Weights of a small mixture-of-experts language model, trained from scratch on English Wikipedia.
Training: a variant of SOAP for the experts, 326M tokens, 4976 steps.
Below are experts of layer 4 (counted from 0) of a mixture-of-experts language model. Rows are named router (the router's row for the expert), gate (a neuron's input weights, with its number), up (a neuron's input weights, with its number) and show model dimensions 160-191. Each number is 128 + 24 x the weight over its row's rms, rounded and kept within 0 to 255. Numbers have three digits each.
Before each expert's rows: "gets" lists some tokens that make up at least twice as much of what it gets as of all text; "mostly gets" lists some tokens that are sent to it at least half of the time. This comes from a sample of Wikipedia text that the model never trained on. Tokens count by the router's weight.

# expert 113
gets: " B", " T", " F", " R", " D", " H"
mostly gets: " B", " S", " F", " C", " T", " D"
router:127178160141152108110114144091169104127157115167124160177173128140095123143133152130115164134096
gate0:100108131104138110100102157180097118104169108073150101153150081124088158179114120120121126144091
up0:181087150090141124092127107135121110079122186114146127130118136129125140153125127103143130137088
gate1:107129129154131124139123138136176144160092114144160151144120146144141115080125115122118137112157
up1:112130106158166133129161147130144161133123131134178187176130139117149106096165093160118159146180
gate2:121109103100162099129199175154128109136130149091097122175075092134156142121122128113084152140137
up2:160168150153142142108075078117115129142110115172132146117128180089140123132129122122154152137134
gate3:119118176140157126157142135113167155110108096124105152147121113104107136161152162171138127173139
up3:106133107077106099150103188131168109112105128146106101153134114139099159096148130156121184085125
gate4:092117170118131125132127085107110123119120103106138170082144169126123138109123104163109125128101
up4:160105124156164106159139129108139154146158119120130123149148116119109116136162148117109110116156
gate5:056092095160132136124149127124159115096138086134096125124144156151119086140136115134151153176148
up5:125142117054095111114150134112113123126128117116142159152129106134128157170159104086139123171118
gate6:135144097169172154145143103134156095127138146093124122123155131092124128191131134163131172110101
up6:102112135057086119131128142138091181126160123144120102153135098195125118097118164130127115137126
gate7:157130084174192129130124153120127097103134181137116108114156130104103135110123117115119157130121
up7:105154181110137150130113117128101134114100127089168101163127124090162140131118084131157147121133
gate8:112112164105099125121117128147178105109108122127124120127097138105115133081127142167117122118148
up8:145103177160107107156099132206140115110157158163077092122113133125107116141115101116137123114087
gate9:057150130127127122137135159162120119108141083147142131138108102117129113131110135106141129109132
up9:110125099137123136148158098099126148126150131122142170149122140197110142145132167133105128135140
gate10:154124149095120117116124137106122069083094135120139147157139163158125146092130131116145119102173
up10:117077163103145147098139138102131066129136130105147159136162122145110135160122151108143150118115
gate11:117132151140124115124145139126121126144108158153134130149178137119136142096129125118127140129135
up11:076136123150134094101117154154136127140110092138108101129129090118100125107121111137102118107102
gate12:081119139116119148138156139166121146099138166164109167165138120161157121120127164125118101119141
up12:140110135164134136112104096097137112104128115117159107128141152131113164111116096091145163142124
gate13:137114116133179129137128155148134151131116128167104126191153157073114125132133114132131115160119
up13:105134153149113109131141127103097126156126110131126128070131120121157106129148131147116105112101
gate14:150145147143137140155107106167113152113153128107076183121161124107121144092163076146130101155110
up14:075150106095157167121160123145159121145157125125157089099118117132134150150135118177104104118127
gate15:122161104126137098144101139144122137183189116132115166084080108104160149144096158130136074161137
up15:123089152101120094127126110109113122129096106148159082111103122096153149129113161109126156124122
gate16:089130114118128145075143138103118142167092149111127136128128088156129124168115145129176109088132
up16:098137129117113131129197109141073192130161144117112084098109136096127104135135162125129118137096
gate17:136136135102159121102121125134083174113127116122109141141132114059107149145165140120136082133123
up17:149123119158126085111110138106156119142121135135139153113136116152154152058123109141148125088097
gate18:124140112108171082094144114160110098148114131121134138125137137125151147101109145117105176154136
up18:155154155129169102103193161144133134142167150118127108111143115132164125125149154127093131105150
gate19:137123074092127112152175095123162147127118116169128175126127128133103128164122126122085119146114
up19:092137143099139141103145150105111146119164108174135152092128144133133124111142148103159128138165
gate20:102128139167138085134123138162156139081111140108114101130171079138146164098124130105128151100094
up20:099142172084088116096115116124141116116189089115139188142100090139116153142119146115146124163123
gate21:102153084108124202149079137108106155151113134150108148100107108110107139126132113147149147126137
up21:099126161114184081123132154149152119121167110163149120173110122132126099160152149103158101154166
gate22:129114125136160149160118174120151131124088111123079154105127110138115112122133162139156118145159
up22:133144162140116186150122124106125097157161142123106121136158102094139131091147136203106109137140
gate23:095131144128129133148100142078097127126147147106163131163130107151115160161092084123072137151133
up23:178085141125080149122120163137123098068103103120122097139114132121143139120105163107134135052099
gate24:120123106142114092096089114124171143105101134156115108092155148111136143143148140090166120124111
up24:132134092164114131134164147146150080139164133115148134163092125125139132128135109141126123134168
gate25:137145127130168112096116142107110141128122115180110134136165125081116117103163146131093109125204
up25:133118120151111108130111140113105100134090093126119145098092126163082143189159064097135106148097
gate26:100147143149123156125118134112124109140119107144106106110117139146131122141134130142131110135113
up26:120086102124121137113148119131146107148101126095117188097089117152141116156137156149101114116110
gate27:158121119125150145119143115126144120125089161143160154134140134139138163101175105124097106070194
up27:121137121118114116155095138144151148171168126105101107127110081106112121092148138146132156145119

# expert 116
gets: " L", " W", " V", "M", "C", "F"
mostly gets: " L", " W", " V", " T", " J", " l"
router:136166119110128090124152103141094120143136129147116128174122160175122133092137158140100179134120
gate0:137162113112062144117116125112126137103135075149102149110094126128117147144092117116125128151090
up0:100130123110111146142129134131121146141154162119093133155113138131142101130128137105134116133160
gate1:113152113136131110150136141087129091154129183163129123133125112135099113149138165116118115158055
up1:147139095117096075159110136099094097159121179175132121112079123111164102123151141100126157090073
gate2:132142128138153086117152118124129115124170171133106166173155126140123100116136111127113105109147
up2:135108140137143131094156126121098141142172184120133187173146138093103146137141124127096106116158
gate3:140139127089105152141121101123118116140159107141136149140136126138144166139099098159124164143123
up3:134081127143101134147130141116106131141108156140139101171092099114174154108130096105162123104125
gate4:099119090122140132142088135124108135092121123127135151149135096142169101131152096107164104161131
up4:200101138124169157150111151112113187117103147122123110109119145111121120094147127123168135160132
gate5:137120099149106177125142170138125124149137142097133122126123130133186160120125137119102174176162
up5:119149147122123096125153103161125154113142141140118139132129124149116124136115123137159117102097
gate6:117110089133145148141098086117096130111164173134125119124095218110122131117130117128064143147118
up6:149165087160119141124136115164116133146112129116095124169185090136169134117116148111141141098103
gate7:116147112156121103122143131157192131106152172114138131159136166127091134175155126110096149095138
up7:093124182135152104132149139143146157130123146125118136095173112172130098126111134108107136128170
gate8:147098194135095161111147100143127137126101128104099102170151126144153120098164132126144181155113
up8:088149150093146132142141156165118137142109115116060169105152142093126141132114162126138137094164
gate9:126121112105146118125125160143125105093116154138166138148133141133153173145164091119147123140126
up9:142113159106083119131128139161136142118155122116117134123106106104094089108101138091149121137138
gate10:078140095113106156079139114138108100153127133167154101112131162120106164122126128133124132134068
up10:111128088110090103089112135148106124149093126188126115151089151141140108083113113090133136138090
gate11:137102153132102131128114125142102164134165144159178132143093147136091142156121092130112163128113
up11:118136153134114152102151088119120161124161143131154143171092105146062164164124109140135135153119
gate12:120118120124148127180120112164162155154151161096143172134119090137113103148073089140112099094144
up12:127097120123132131085151178105130111117128115140160071127161151139125141100167162140123110128086
gate13:120137134103146106126127073101125141141145157149136121109138078134155119093115090097145162098137
up13:137141123119165152087142085153148083177131138097094128154168145155123118115163106121161126109146
gate14:127099130117158127115111169116139100128098120135170147142122116121137169089117138120147135153139
up14:126151137109178131076116145129126082161128131142155136118121113100136155114123132132115127148114
gate15:121149095116186129131150153102163128127162142108144142132122062143160157158126100145135131129135
up15:106110114150119083110103116156129152108179117141121131099146098151141114127115123120172109162139
gate16:101135123129139089118113157138131124114141127100131132147116115134129135131141145102113108067083
up16:125164138154090131095099166127134096106115163125117110148157137147178137107091127159130144120109
gate17:075119103130095135127096120153141127147156118112189110094117157160111143137158118143113162134112
up17:131115135155130106148158110117038101133145143166125125081145129177166124128164158125128154106149
gate18:102128101136104139093121114128113140145185087122124111157140121155129135127126121116142111113120
up18:108118103119111140116129116123131148145145108133111136173126144125118116143150136150134110105116
gate19:149126110174110212133139114155083087130142138120129200138155108133095126094131094118123129109159
up19:131120139110105108109145132099137187112132100138134065118093174124146131126144147154128122139133
gate20:117099163127124149172102119100085104128102136115138122151093158119131147120088158140160143112142
up20:118088112117122143169130085127120084115129133121154100126129142127156119131127134164131151119106
gate21:101128159134133137156094131116108100122074131161143103139091131124167173120101135176142125082100
up21:140167103157129116106142121137152146144179135130150137153118144130148177173192106102119152134152
gate22:119097157115151080107139101098128098112104116139142141155162114118129100096121143168114174119132
up22:131129127136102122083136143171166135166174126097075150117115066123147153161115112112127093125141
gate23:131110117130107141074145129168122121127107114116103113163099152127102135137183127131084130133130
up23:125112118104120128133162161174125130129091127139121092124109075107122127101141123140151097126126
gate24:116134094113105094169110078120129153114098161130116106121097179115145096153120103134129168106145
up24:112100102143078095112122130130116141135129147142116054188121134146153112138139153126103113142178
gate25:151103136112114126155104084182185132128130092077160161131097160154166144134134119160106111090145
up25:132108108121085122160114076161121122169130088109107177128162139134118135136116159150104111131135
gate26:077122078130105097120110075129143105132145117138108136108070123142138116149107141115127161145185
up26:112130147095124108167126078131137138080123099144085131111085110107150133141088155128132104121134
gate27:094102145142161099125154159111116102148141179116144100127105120122127104138172093133142144102119
up27:121138116135067133137069121118133195122178117099101145115108126146133132121137136145114116104125

# expert 63
gets: " P", " D", " A", " G", " E", " S"
mostly gets: " B", " S", " F", " W", " C", " K"
router:161133116132127090093107108135100141128096114121138168120140145116172118113102145163149177103111
gate0:101137120133144086132157125130168120133127135120136127123122113147135093115176102180119120114106
up0:075131127107122140135114169138120097086118132152130113134124118114131162136122138126115108092118
gate1:105119152153170089194169093148112140080126160154122106128083105127138177126107108160127105127155
up1:112113104144066122112140132137102144110131128125119126167115152104188143150123166160130149156142
gate2:109103127133123131169107088138168117136106161141139099084132156106148127177099120175087123150108
up2:124139140128127105048165129138089151134140102132145123142129102162128169103138129069159096115125
gate3:102140113142132104093128092125156109120129138120112171108142132110134114159121111144145143147065
up3:155146136104156153108113140160123140111113119105097142067135129116134113114146088098174121147081
gate4:160083105131121117074137129161135120129120116157138123143138147097176130121065120108092115132128
up4:152098081098135124087153132123133139136135113199177123150123131115157146176107135136131104183115
gate5:110130131134094122135114122153128150119107129134175124127111124124132124155118114162110147105143
up5:138130112138083143119175096128119108069098142124147117131122135104136131149139138138161104128098
gate6:156045126114082125137076088122124114142100138131124109122099121127129115104130108133092114154145
up6:134175118131143144076151121093128147098103121132106124128141179105117119150110141139117115103136
gate7:102132104151134092104139087127119153091098143109085118111132164139111119121129165128141137079153
up7:145116124125117120106123091151123149109120152096123105089142144160145126088120130127138105130122
gate8:128145135103168124087166122141109160113146158123125110127151084118152124111115102145155131135143
up8:166140110106091133098120098125192085140085109125094116112137126187068129107141165109123144136117
gate9:127122125169189146113140126144096152124107165113109101168142132129079154113145138117149158130147
up9:112145110159105141114073124134104139142096120142103173124114104118112178116099132121106131138137
gate10:161096140153166084108128134089138070111114135105143202124148147154134109121140126105135109142135
up10:178121128152138117112117113118135113177126118123113111137114178107068130134135174131134151146141
gate11:130148189136095143104114158134161129124182134160115136131137168113144166122177085128132139103095
up11:127120067130163145157121132127145139122121154117130159130133148095113082143081142131146105091125
gate12:136112141119110124096156099112124126127117145117133140123109121088150168175122158098128178157068
up12:123121178144108131085172141159122149177214127133134137107168092127159134155148148099108087165094
gate13:145169056130149147117122119123146118091109120161140147140136092146121128093103114088138127143094
up13:159135149121122113156151127138076135133121177122106098109126150086153147116095120147135153114128
gate14:087089158126171154153132144138097129143122156133157121129156123158130113141146103134135149160164
up14:127134136142138108109157143110150150102117115122083156146137135141179128117135163123107132135114
gate15:100153111082146144106138120142149111158141116122139103110165114111109163168138162144099150108115
up15:148114127128139153189133137129132118112085153095150153116123111148134087129125093119183094126127
gate16:129133135111168137141130110111108161146120133132136117153105129115172096108105125105144110138164
up16:135105127129130137119136105149128161136087126107139107126109115119160118084153129117124112146135
gate17:098141155140175081069126152154153111135141097123121141142133138137178142137110113152117119200102
up17:163100069100115139117102076181122098135098080149138082175109152096091110176096110119116114133122
gate18:145127097142098137134126104152130122133088093127127115093095143101135132147154134117127119119123
up18:100128153132110098087121168141138165149163132099125134120126093096149146177148098139106124156127
gate19:101160126120143153164141115084084060076058131142133100102129154095140113116118134155141143109122
up19:106111137087146153105138109098154129100115153180166112128145132110108094087143145132119131130093
gate20:132124114156142112096111125118131110118121095100114119140133115129117151098119122146095135130130
up20:147142117134109134116132140142106083134129103077141142156130120112115158117123111161090126125119
gate21:110139117121146165144102120140115134102079103183109157100125101104153138140167097153130078121136
up21:156143153145123139122124100126140107101144109112128111128129114133129118104144176103082151145166
gate22:111163088109116104107097115153131104126134118114104155103140121130137135120115141148125124122104
up22:121138115064115135195186132151128128126146156148103106152144112150153114157148102130105147091178
gate23:098139138185128117105137139135118119184199096176142126111159143138089156116188154150132140121141
up23:131126160147114191113113125095114138142089120100141108140138090140136112126104116161109130084115
gate24:129100082127129106099122112144117146133090162146156074121115144102154141149096127141150119095140
up24:117124121111116133105129073131130126148102138140169114154073118157141119145104138152135124107123
gate25:145135136111154110156133127122073163148153122156134179122142152117172129161139138107115132181173
up25:168134137101153090175137106133085127151132126150144164140140156113172159149167122132161115185158
gate26:134071108137107129138129094129141125163128171124146143171158137145127130140088157140131111115146
up26:159087114158094116110141128103129129132158129162160150123107134102117144136118145125112086101133
gate27:137128109124085154085112121105133128105093119114145106148179143120142151118079115152108073113127
up27:148110125112072128110101104114118132139081131133156112123135125146153107085099112140121072109137